Weights of a small mixture-of-experts language model, trained from scratch on English Wikipedia.
Size: vocabulary 8192, 91.7M parameters.
Experts: 512 GeGLU neurons an expert, 1 pick a token.
Training: a variant of SOAP for the experts, 901M tokens, 6871 steps.
Below are experts of layer 3 (counted from 0) of a mixture-of-experts language model. Rows are named router (the router's row for the expert) and show model dimensions 240-319. Each number is 200 + 30 x the weight over its row's rms, rounded and kept within 0 to 999.
Before each expert's rows: "gets" lists some tokens that make up at least twice as much of what it gets as of all text. This comes from a sample of Wikipedia text that the model never trained on. Tokens count by the router's weight.

# expert 36
gets: "'", "na", "man", "tor", "ist", " President"
router,236,188,195,191,186,208,190,201,263,128,220,238,207,218,184,206,165,209,182,221,205,191,230,173,120,166,243,225,195,263,133,225,188,183,161,175,213,212,169,213,180,148,219,277,183,193,177,222,164,201,237,143,208,177,221,192,197,203,278,220,235,203,163,235,215,199,210,151,148,204,231,261,138,189,205,182,229,203,162,171

# expert 8
gets: " was", " is", " were", " be", " are", " also"
router,225,172,234,210,146,216,201,183,220,149,163,195,213,200,174,220,220,206,220,257,207,236,223,187,141,248,226,192,167,175,174,192,202,191,229,223,209,237,166,201,207,200,137,184,195,127,222,246,210,231,183,156,156,220,241,194,202,211,292,182,218,167,220,202,208,200,230,178,214,132,185,183,234,181,159,210,212,164,213,259

# expert 34
gets: "N", "R", "L", "D", "S", "P"
router,250,139,219,197,187,213,132,205,220,158,173,233,199,219,186,208,205,166,207,229,189,196,218,152,156,195,240,214,226,186,170,200,183,187,235,165,190,273,136,210,239,144,188,201,147,143,265,197,146,225,163,204,180,233,208,206,179,239,208,213,209,180,167,178,247,204,214,160,203,138,203,208,203,228,168,192,241,193,179,204

# expert 14
gets: ":", " –", " (", " -", "°", " —"
router,227,200,181,233,167,229,196,226,184,146,183,183,247,177,240,209,192,153,235,211,189,180,212,204,194,218,194,193,243,169,158,178,178,135,252,229,172,179,186,186,232,206,190,209,153,193,211,234,179,159,256,171,217,149,238,219,220,253,207,170,256,249,138,213,218,166,163,206,194,201,203,230,244,203,231,145,200,188,183,201

# expert 35
gets: ",", " ,", " there", " living", " housing", " income"
router,213,184,196,167,113,197,199,166,176,211,192,205,225,118,200,213,212,161,221,221,239,229,202,237,182,175,247,202,191,193,116,183,123,198,195,217,177,209,133,197,190,154,192,232,153,184,208,193,207,168,248,189,161,221,237,155,214,241,198,171,225,176,189,231,161,179,204,207,183,138,184,268,170,233,247,180,213,171,184,217

# expert 21
gets: " of", " from", " in", " at", " to", " between"
router,207,192,182,194,152,174,199,181,216,181,165,197,195,144,230,218,190,230,209,223,197,248,178,224,212,224,227,251,173,153,139,180,162,195,195,208,163,160,127,236,213,171,152,215,212,223,188,183,125,174,177,145,165,182,267,197,216,215,230,181,215,199,175,218,192,229,190,189,172,193,223,231,213,166,211,162,237,226,187,202

# expert 3
gets: "g", "ig", "ag", "ng", "ang", "ick"
router,240,167,175,201,186,179,161,170,211,174,157,210,244,226,199,258,162,216,163,173,181,266,240,179,209,175,217,209,246,239,178,180,197,134,216,209,219,192,199,196,249,189,198,187,147,240,168,211,180,183,230,213,220,225,204,202,218,213,244,248,210,220,183,190,156,221,178,174,235,188,270,251,233,224,172,212,269,229,151,187

# expert 0
gets: "p", "os", "f", "op", "ev", "ns"
router,221,214,240,194,185,203,201,195,179,159,221,288,203,183,221,256,177,213,178,241,152,212,157,230,215,246,212,269,210,238,142,178,122,157,176,185,215,190,210,220,211,216,179,224,206,182,222,177,233,162,181,170,188,223,186,159,184,229,195,197,190,207,149,226,266,122,194,144,159,218,275,186,193,193,186,189,224,184,185,164

# expert 15
gets: "e", "n", "k", "o", "en", "in"
router,172,166,155,170,135,225,178,198,208,173,209,208,215,193,245,219,169,196,221,174,187,209,183,252,203,222,199,170,188,170,220,196,195,172,162,166,205,141,131,252,193,208,171,226,214,159,213,183,232,225,178,193,148,213,220,203,171,261,166,227,199,180,207,205,194,174,210,162,220,213,252,259,218,221,164,214,235,164,196,243

# expert 31
gets: ".", " .", "\"", "”"
router,191,230,205,139,184,200,209,224,220,188,185,217,236,101,235,218,158,170,219,178,197,289,150,173,187,174,199,190,199,227,192,193,109,161,249,210,176,250,157,177,152,181,185,214,184,151,194,223,220,195,239,208,206,214,242,206,202,203,208,166,223,200,193,175,230,163,209,171,215,172,214,219,187,182,221,162,221,196,203,166

# expert 19
gets: "ll", "sh", "ib", "fr", "el", "eb"
router,209,187,218,167,206,183,141,195,231,132,190,219,234,204,254,210,126,151,200,253,135,259,188,242,245,215,225,191,243,178,184,167,187,140,173,155,160,205,173,220,213,173,144,205,258,164,200,236,172,214,232,182,195,214,207,242,195,217,182,229,185,222,133,193,208,223,188,164,236,156,233,289,173,232,205,225,182,202,192,193

# expert 1
gets: "t", "m", "c", "ir", "ic", "am"
router,210,182,189,188,174,226,155,196,224,223,201,191,203,136,248,223,169,196,206,195,148,173,282,226,138,210,211,200,220,202,201,218,175,206,223,177,109,172,142,214,196,205,190,198,162,171,208,195,225,202,209,207,199,202,191,143,198,177,190,193,172,167,206,184,206,201,211,174,173,212,274,225,154,207,165,193,215,218,175,187

# expert 13
gets: " |", ";", "di", "ber", " ;", " and"
router,212,203,180,188,184,184,186,210,199,189,196,214,247,189,217,204,192,184,243,154,196,248,187,227,199,160,211,285,220,258,201,210,193,166,215,219,178,185,202,200,273,189,162,229,172,154,223,217,176,188,226,215,172,188,229,211,215,229,171,138,211,143,181,199,202,143,252,203,184,205,190,198,194,185,198,176,235,190,193,201

# expert 30
gets: " a", " his", " an", " first", "s", " her"
router,254,115,210,205,174,242,177,217,206,181,173,238,177,182,251,196,231,225,226,213,176,212,179,205,169,221,224,177,176,225,186,192,177,223,205,201,128,251,213,197,195,157,187,247,203,188,208,200,178,214,199,160,179,208,215,182,173,223,268,221,228,161,154,199,220,198,229,206,230,137,253,220,193,203,201,137,233,192,215,221

# expert 38
gets: " so", " un", " We", " V", " do", " f"
router,223,169,220,174,199,178,181,199,223,206,192,243,248,147,247,234,205,193,158,207,201,252,191,199,191,198,220,185,187,215,134,195,165,155,186,209,152,212,174,183,222,187,169,202,178,184,168,161,163,195,190,174,161,199,181,177,133,211,235,181,199,183,188,203,173,210,216,207,192,168,206,227,223,181,207,196,232,158,208,241

# expert 22
gets: " l", " rec", "S", "L", " L", " ad"
router,229,191,214,152,137,226,153,128,250,177,213,227,251,201,192,292,210,235,221,199,183,201,245,188,127,220,236,204,221,208,137,193,175,151,202,210,198,237,176,194,201,162,219,206,149,187,234,191,239,191,191,177,169,185,195,182,204,189,199,161,227,186,204,183,207,226,198,174,206,202,181,275,204,226,198,162,188,231,142,221

# expert 25
gets: "/", " /", " I", "h", " U", "age"
router,200,157,235,237,218,173,209,226,206,209,153,222,173,210,223,272,233,188,205,278,166,130,187,196,212,243,189,197,175,197,232,201,145,196,171,222,183,206,171,223,195,209,103,214,185,203,237,159,206,164,245,200,163,186,232,196,194,192,160,149,219,169,162,217,215,161,165,177,227,171,276,215,244,251,195,183,291,200,168,207

# expert 16
gets: "s", " people", " one", " they", " him", " them"
router,247,192,189,222,186,183,125,208,237,181,161,199,191,152,214,232,214,207,226,212,162,186,233,187,144,218,216,186,212,168,175,203,162,183,249,213,216,214,170,179,188,181,175,238,205,174,232,207,219,210,234,136,138,218,223,130,198,246,249,217,237,190,165,237,245,208,195,117,152,96,211,223,215,195,191,210,217,207,141,232

# expert 39
gets: " the", " The", "The", "the", " Our"
router,202,178,160,188,133,153,213,191,219,174,178,193,255,162,209,250,196,163,241,196,165,235,179,232,199,225,218,245,196,225,154,189,143,208,213,203,164,249,188,184,181,172,167,192,150,165,193,177,165,217,224,197,198,204,207,182,179,230,265,214,206,177,197,197,163,191,226,215,183,159,267,233,162,165,215,160,206,176,198,235

# expert 10
gets: ")", "\"", "}", "]", " County", " District"
router,201,205,184,156,160,135,181,212,196,201,131,213,272,187,209,209,189,200,187,154,227,209,227,266,206,239,255,224,203,159,187,213,152,188,207,173,188,228,174,223,231,192,147,204,225,172,233,229,214,195,237,192,210,234,216,239,182,224,204,175,206,164,152,224,195,149,214,118,161,171,179,261,219,223,187,196,200,221,202,179

# expert 17
gets: "ho", "da", "do", "to", "ka", "ya"
router,210,179,185,194,228,219,196,212,196,165,174,262,267,179,221,228,156,170,222,208,170,233,257,194,168,202,285,249,220,204,184,195,190,186,186,219,188,224,165,256,226,200,104,174,160,131,190,198,162,202,254,165,197,243,232,183,202,234,207,200,196,164,187,201,197,211,231,196,178,189,220,254,179,184,214,209,263,187,200,193

# expert 29
gets: "tt", "bl", " inc", "inc", "H", " ext"
router,215,183,206,186,155,182,188,174,221,216,136,224,203,197,259,190,152,183,239,216,204,219,231,206,181,177,256,240,195,178,227,180,201,105,228,204,156,202,167,175,280,182,157,200,191,175,197,217,204,154,225,196,229,207,222,188,154,182,217,230,171,233,178,169,171,216,221,228,202,179,208,201,184,192,223,211,197,160,175,184

# expert 23
gets: "ce", "uc", "ment", "ow", "ver", "pp"
router,246,191,161,244,222,222,179,132,240,205,181,249,187,180,208,213,168,205,189,150,251,251,178,203,225,216,187,198,181,244,204,187,217,132,234,214,215,206,201,198,196,165,222,202,182,165,213,172,185,172,229,154,209,205,197,146,202,240,238,161,171,216,173,234,230,151,199,189,172,195,239,214,232,169,220,215,218,212,193,149

# expert 11
gets: " for", " to", " in", " with", " by", " as"
router,201,165,221,219,145,179,161,193,194,145,192,182,229,187,203,243,183,242,207,220,245,176,188,200,208,209,236,220,219,139,181,135,180,202,225,239,175,195,128,210,193,164,194,233,233,167,207,147,213,140,215,195,183,211,230,220,203,178,170,198,221,127,188,219,163,220,207,203,191,136,237,237,243,182,207,198,245,216,127,228

# expert 24
gets: "er", "r", "al", "or", "l", "ry"
router,200,224,185,187,191,230,185,199,266,176,203,206,177,222,206,197,191,244,244,181,241,170,218,245,187,162,248,181,183,238,181,228,190,196,176,190,223,243,181,217,238,157,163,267,211,222,232,218,182,193,253,165,150,162,224,176,192,260,168,220,213,178,200,220,219,200,207,139,164,208,220,183,177,202,174,186,214,181,164,159

# expert 26
gets: "se", "te", "ue", "ge", "me", "one"
router,194,210,193,169,206,210,149,216,204,234,190,226,207,145,234,204,133,185,195,169,200,147,196,193,203,167,217,252,165,210,226,241,189,180,179,186,219,182,203,164,188,184,154,246,247,221,214,181,208,204,199,182,188,176,253,202,189,236,245,205,192,223,198,205,149,168,222,159,226,194,220,211,219,151,251,205,255,202,157,197